{"activation": "swiglu", "grad_clip": 1.0, "train_tokens": 625500000}
Below are experts of layer 3 (counted from 0) of a mixture-of-experts language model. Rows are named router (the router's row for the expert), gate (a neuron's input weights, with its number), up (a neuron's input weights, with its number), down (a neuron's output weights, with its number) and show model dimensions 480-519. Each number is 128 + 32 x the weight over its row's rms, rounded and kept within 0 to 255. Numbers have three digits each.
Before each expert's rows: "comes before" lists some tokens at least twice as common just after its tokens as in all text; "comes after" lists some tokens at least twice as common just before its tokens as in all text. This comes from a sample of Wikipedia text that the model never trained on. Tokens count by the router's weight.

# expert 1
comes before: "|", "-", "\n", "==", "The", "==="
comes after: "\n", ".", "==", " ==", ")", "==="
router:147091136047161155125126134071136185107116130159114113139158109133099118111145104174117103125103135140082159139117112124
gate0:109194122161108117131154210164108132080106121132105106163131155163084128122167087104173137079118155138081089137138109144
up0:083161149169075094126134058162108137162095106082114072102106081114098127168108127121147155028136071092141093125167123093
down0:141113135169152127080144128140092091161173132178114077122091087182132146100111168123160115102165100142097153103185100148
gate1:103149071070152120131102107134137171079098190144163154089098130186121163121119116155129105114168099095124165135071145137
up1:135177121151082092127096066122122156144102088131147164073084147127149111127111142165114120160148172094117161162109148127
down1:131147121122122096144098134157117127160059166101121113113163121181180121145064102163172099153106099112125093196096117111
gate2:198085126143107124101118065111149134094124115105113085106084132150129149112147101096151148158103134106067108091145146145
up2:101124177125139129152101122140070144196110133145179181152110138111140087127105151136161132146155115116149146149154151135
down2:071195148110139092090060090136120143116118105092113110087086106104151119142147121111169146106151132090097156106148125117
gate3:172128137117122181159126138130098104086083172134132178117135093080077212138178183170175061147149150133145144166078090114
up3:090153145102036105096129116128112072102132105086146123117101088108100118147117136123148126071126129135125139180139141107
down3:144074197106131151107190172048151092154094118153082145187176165135162114131103126148128112158095128107171105210065130090
gate4:124102175124084115074137164119113108126167206114149151145156120136155147166158100110187228129103127123149170086108152135
up4:109110143103067132155125074145148138095094171164174146142157140146143132087076140106104124069169097112084173104127106098
down4:169091138147142135168098120139120191129186139153135151082164139162101152123135120131123150138130103158131116200138161097
gate5:087122118193182160126101146136158133154128173122086152141142068128106143152130135096122124171093097157095129152158145106
up5:144097158138121056151120127091189105128126106101189110119108109124162132131118156130092136171088146143133088173109091100
down5:086150130172124137092134069145122139092103129182069091172174173087184113127139107122115084119151125134122099102097052136
gate6:119148127100083211135134116100109133135159150084163111123119124104127108112096134111131126161100144153186142132134156172
up6:132161110199107103120101126126116149154070162183103129175138195150146090053136172190136157119183101092125123137109138143
down6:119106066143082081139194121108137154110132135077153086122131102187123146123106134160097115150160092155117139085057081171
gate7:157143120115136139147068129103080091111062146149149097175138133172105135147089070118153111145146174111135100080105128169
up7:119090113108140130095144113112112102144093146105081131104112168122124178124183131137132144125099147094110102129062067145
down7:144109124186150105120108146106145118129083163153163176089140147115085119141148100112164147108171140134183142164179117164
gate8:138091112080152158109088112165106089086132125158150097097137091145142080158115147129175155050141063112144122151103075112
up8:118153122168158136098077159093086121137112135134171145110096159101159134103163097103078114104160164148133094085175188167
down8:110141100155106165138124070134148208200107158126164137135111144142147112141112076128062152097130122138153161086142177145

# expert 5
comes before: " the", " a", " his", " their", " an", " its"
comes after: "\n", " on", "ed", " part", " at", " out"
router:102122191102160100117100073145136114115088127134149149148152097138147181089126086139106152111155147142130157173127144136
gate0:102167178065074107100129124124057165167142107137153138175135089131117127141066099144135141132081129229052153065133200115
up0:108097127111148093160130135154124146139036201138159158144106089040190150132114139135179093116139093164095145116124111076
down0:163097132120165116198100169075151138135119133085155108126129137145070126150141118126118121093141177129111174113154112106
gate1:130135161106127203086122100088132153111098172200110152162121138126092178161101083110098134082106107067103140152123127132
up1:143187084171165162121160154165104122121140100079085098116149091123139172074154112144143152165102153140156141031181111112
down1:122163127139122129157038112177140150075123113148105099107111145078115183147104109096113064124143098129128098120077091153
gate2:086078159146141125127196116162130110115179074137181129079130140142139128154166117171084109160104173141095142136100155083
up2:140099090114087117141069145090080102184088091116098147173113146144121100116147153158216134093177123093149116155132122129
down2:159152087195095128124180107091132147077186105162096087094140142196107117113091135157093033148154056156153066119162140140
gate3:082116159161128107118122138094059171132116108122104099129158107130128097118117075132155118120163119118128116152136140179
up3:134046119147180098134149157146133130066156118102128122106161077080111152030136136154157177084131106122109142129196129102
down3:123127116106164118108114132202122112224164131176211154065091081118144097120164147168076178105116215147135157140104162124
gate4:147104130104078204088084132185071155078153126076072126072137239167164095111099083145108088129164133089188088147194127137
up4:173113133117169152072132107115141110086153140151047126112190111128114193151117133190080113149111118146183156164168087123
down4:083144128095159099096136083079155128146102100117095112130125165155160188145155170138063137149122179176095179142115103119
gate5:169128139106143106115123157118159146099124119162144097167101151077145176130153072189150136160101110131126203099140127131
up5:121059148131113126220123119121167140160097139103123184145190138168120152162124201131107120154128143140134060154105121171
down5:130166112128112123141150166097111083162092059166077081160162140173129092127141092118114144099134096173102188172170115126
gate6:125135138138104109183042131110137161076141131122154155131094088123134123179160129089114086104147156109102131099128109149
up6:148103150121164094143121161151119153094135152129130154133082094153128101159179179120085093126138170124112128139094120147
down6:175138130120116140116167153000132085099155158146115126165085088147158092118159193079130121132150102148108088152150173172
gate7:102150123101136059145122175138118055148106114112114136139130140135169127132119108178153104136180094133117046140095177122
up7:172162146091147112142087115134122184150184141071110111114091151135120121142090206161138089121142206158158079159099062168
down7:122130153142073134176096148239137112106084138072112136153090130160124090122156149105095175140103110127143127103115129097
gate8:107137149085119148127078179110129044076116125153211092058111171105147132129105140159138158142128183137151123097105110088
up8:118078137096100120091134091135135096163094113158133072082109173146178138054103113141135111100115161144190091137090139098
down8:095107130074141139156175130234122131119084158156133123098142080107168101089084115100150123101182135117120177145185074111

# expert 11
comes before: " of", ",", ".", "s", " and", " in"
comes after: " the", " a", " his", " The", " an", " their"
router:174140149108126167123135112108120161103119066121172173200170140135127165107101108129088145132184104108134123121189065109
gate0:151088141108115108111088154095112089100123197128100082176125164086110138122122145156180164138096119142162174140128120115
up0:120117133105180114135150111123096194165178106116154162076157083157168144164137149150112073105148160133141144185125178150
down0:142193159172092096142162047102133153114095087122165118155101166101094130147152154129122103127140108125194149160123085135
gate1:118155136131140171122087097122134105152150162065083119095147137171157124134144106148158149129142172064137162093093109134
up1:179081080134140133153132117102120092120094114113147163144116210132140039133112129095114070082075134124166128159166132153
down1:100150092084136087101141117049209116168097065133185103146122136165142159094153160163155118085153140164124142119156126066
gate2:106151105111170115078205051135140086113116151116126173103119103096100172133129148126155144181075150152143112142204098115
up2:202137102157120099089127139136118153143130084099082111137165123144098107088127150093131171123114131103122148115093175150
down2:141212137134072138146130098172143135138113156154101139165175131143076145168152174117044152119125158152118166074149168116
gate3:163174159157172052151184148137100102070092146107092159117128198094050033121177082066169116137107124116157113137077078179
up3:168123141152151072085150151130109109109134083138080151119095172095161154127122123100075085163178091107079094118127155159
down3:125127121160127133129149143198114154121140154143168141141154064111152146191076129151193125156093083069145099108130167163
gate4:156122160138147102100156101137160196145117121148199183115098147100134136137151167097122147093138171160119137173130141157
up4:105182114061075132087125168153104122109158114143109079165128156130126124125108146129039094123131152053142131079127207150
down4:105071171112129170098170142182105156141197104160086118192108115127154157180175105116113114161154140079138101097096098116
gate5:105185150130124076164135136127129121113126082127098119112153152144107163141137118193121094139135176118151153184105092076
up5:117091130122114166116129109158127108097109185153129168157095111134118096163139158152100179161112148122129119128086112168
down5:101156118100153118153096156098210125084086124113172166221180218107125162137149102154047166073115077216085130158134175087
gate6:169041121123139155110100104130131089103161127115136105144084147132173177130117110095127052117082157121140090100084073156
up6:122137050154082146165150051053144109198094142141119111096089070151232182196157134105122166091157158107087110145135116115
down6:042087114121140120064119181183061122130157133053119075142114139152111112155118127078138064186095131102093136129113082152
gate7:087107080190148128073138174108122160204114118125168166064112131115164174071169158150150155174131182132153104120121199098
up7:158134050158106142086191115111191150133161119099080145028114079116153143131193134155178140124152139129136191115174136150
down7:161133111127117165155097135168167154114153132152155125128170093160050105176151115117141106118061130106106087163133162119
gate8:143085166092124039123156129137128122171175107117129170156187102180162117091056109093125108100114107131149149086143166144
up8:101185150100128096169160147133114124108091120129113150092128120168132153135137146137103154129117116105145129148096142134
down8:186102090155166099130088165034167117119117116127160107140130082168161140167138081097120121158178151071078149098123115132

# expert 0
comes before: " |", ";", "th", "'", "/", "st"
comes after: " |", "|", ";", "/", " K", " T"
router:161188099131145084117110080120144119104153138136103115147176140102094136102059112176134137091145143171080143165115085125
gate0:180127115135121123167160139138067106137086122178156081131142142110093155115089181120153138114096117153142135160172127109
up0:139161126123081156136145126079068124137146131140019131140128127139191128106133125127106127150128137107186158100123131119
down0:174156117112089078163102116184136179121134077164129120126181102136133102094127134169068125157113119143129149157103120123
gate1:094127108081089105131141145152118151131101176100143080092172136171124088060099144116153088180210105128109102132114135138
up1:139133107147087140070171120130094177122100147140131061114102130103127073144092088098123145162122135147105101129113112138
down1:159116149118085101071151132063136171096128146110161171146113190177100115104097168150160145236166110097109135110155131106
gate2:086100117147106075159144092153113154190176140182133113115137128147103150068128111104123112129122093120139135123139116085
up2:170135174123055125085133157162109099172126116059144126139108209115120124137083147045100100090178163185133136142140135114
down2:142119107171099149150084117146161107140152190151094126110157132146139141137133188106095133121153157121143170144074166148
gate3:102193114132163172152157125072160121189090147123126114100170157041138126163151132153177081072128127101106135180107128140
up3:072188140097133146198124153139088081116182102172111129147134112097149138132155121085144065091197140163092087154145154109
down3:174119110094127149121088113180124076109202128144181157109155104112088122095159126144157098091178066130130137146136121159
gate4:102094087127126076110137125138099130170134156117190109143063084092165011155125129151116153115177145172177117168144112142
up4:147132161069131123109136159124116137137153116185127102093072128098142107097149141093066101161148100117165090105091137155
down4:053070141133106124134106121177124200113185101127164106148137134091122094121088163139121109109136128093176117118072128131
gate5:072194133079143185146124091156109120154154119106136125179128119160140149113128151132058145151146111157155099117162112098
up5:078155071162159131171082112133166123132119096121172073125177105145150134117175118148117137136129171142170094146162104179
down5:161134158099130137152180119202148136083146127147141136141098065104192125122124125118100185138093107062133110153161152131
gate6:093167114145125146101130138142113139161173116149129114139108122126125119077161097137074102201169123105105142091104132140
up6:120116155116141137120143089123214148191136208193184112119092145162114155159113134136102142188166162096091142148156130174
down6:162177120155090074125139096176139132168106155123117084153110149106160099148133137090105127178118209137135241146100149147
gate7:090134105124096076061087140118183124119156127186197134135131112100110117155162132146176138208090092162126129181135149145
up7:097160138158111135101118176141157125177125127129181115165144107136114203135145112130156117114117154138153154126134133090
down7:144172127163127132105115161109096109094134071141178132161099118096172142134138120145115137049111146099095132133148165148
gate8:111125122066206136111161216133162091112148120129084094158132078110094144148071135152143151086098114177094150182119147125
up8:168093087130154170077123059100133144147137151161094176129185118153141117095128120175111120220145064114092101191136113164
down8:171151104099127117119170130060064069110178124058128072145113140157150109110087084119117188164082178117132106091124095039

# expert 3
comes before: " a", " the", " to", " was", " he", " been"
comes after: ",", ".", " he", " and", " to", " which"
router:112164067146135103122102141111098103122170118140158138143151148157096137121095140123159079089114156100106150067131180128
gate0:123061144150129149142086120137119192121089126112123078184148150115075150131100135129057062124175085107145092119107129119
up0:146199129096143140085057149131164156139133186107093133120074141098127129089112134100143149101110122168051150159153112135
down0:109110151104146126126095107174147106135088154143164116129142163156137115098118164119118147170117134146095120131097179125
gate1:097087140118167131110185112098151128102085119097168133170143133148125164179106155107112094117110118139160112159179099101
up1:209132112111165134100106131126152162078161160139161123147111049195172101108135137150135081102092149118106096115110125109
down1:127145186132180110105199122127111156117137094173131181086107139143172151162162117092130103134140128145124110177148187096
gate2:094152083147087175146182121111082077150161119153112160129120096169183096115181111166158119087203170141132158098096118199
up2:150126125114148096113104090142140118118095145119057164158101179138118135119085148141119152147119142092097087060114062117
down2:087162137138138129126143123079101138161143138125121123158103148097126119084106140145146173164142185103127191144138156162
gate3:176129119215126191208122134122143158173165121069181164117158170150127102121084126142068053113130146146059165064147106150
up3:156164137161132160148118079122079100156127146132124153104103191114137097130102178118102106138107170092124168107129137098
down3:108138110137172107139142103200087148127173153094149097124097095125096104132124166112187110126084148124133156138137139152
gate4:156072143153153158105084124119132147148085118126151104168176063158148133169151218153136125146139097157098049141116111151
up4:138106146157134211140126146074077150126136156144177069155161095076150152129146142163112138127094109108121103143150156166
down4:099143101102101066144077111101146150146145127100113133146093154149126146108103045132114150146130105124152096147099139107
gate5:112173114166157196131146153124122190190141154125059122141162137133118090163145109104107168145112092093166107130143145170
up5:131111117154147110197136116131041126129174075097142161130148163181159144095144157161170149084118154109133146115134147076
down5:092106114138124126150160147119131132106102119082141127163166158094156091120186113106153123122144148081139135134113060113
gate6:117130093107118133070115179128118095142100101115113048164176154087168065080102070174095111078119099081146099150159124131
up6:118129166120181083145139158111068120130161122131099120137153139065142124137147103106112176149155135140102126130147136082
down6:136162160080121146135139151160105117097123157115130140140195158075163120110073117133049173103158117188102119065144131177
gate7:067145126114144109099067170166086157116113102125199149128152095132138123069144187153137167120119112131127136131186140154
up7:130109138124129113099162161161130098163132109123128132140094111127172164124107104146160138109156100133118167156078176172
down7:112090124113182140145141131070167124109130090115132137153152052176117180143123092107149177120128057109111158142092193081
gate8:124156111119152150154170128081128062123115147135155147064099184165155120173116121063144180106119123075118157121104106126
up8:067096113078171129141122134123155110184120122120144117158080157120192105118118163130095144138198095169133114179138135137
down8:152077183222136101141126087132122166137124117139126182134165112133106067094130130108170098132179159093104135163139119126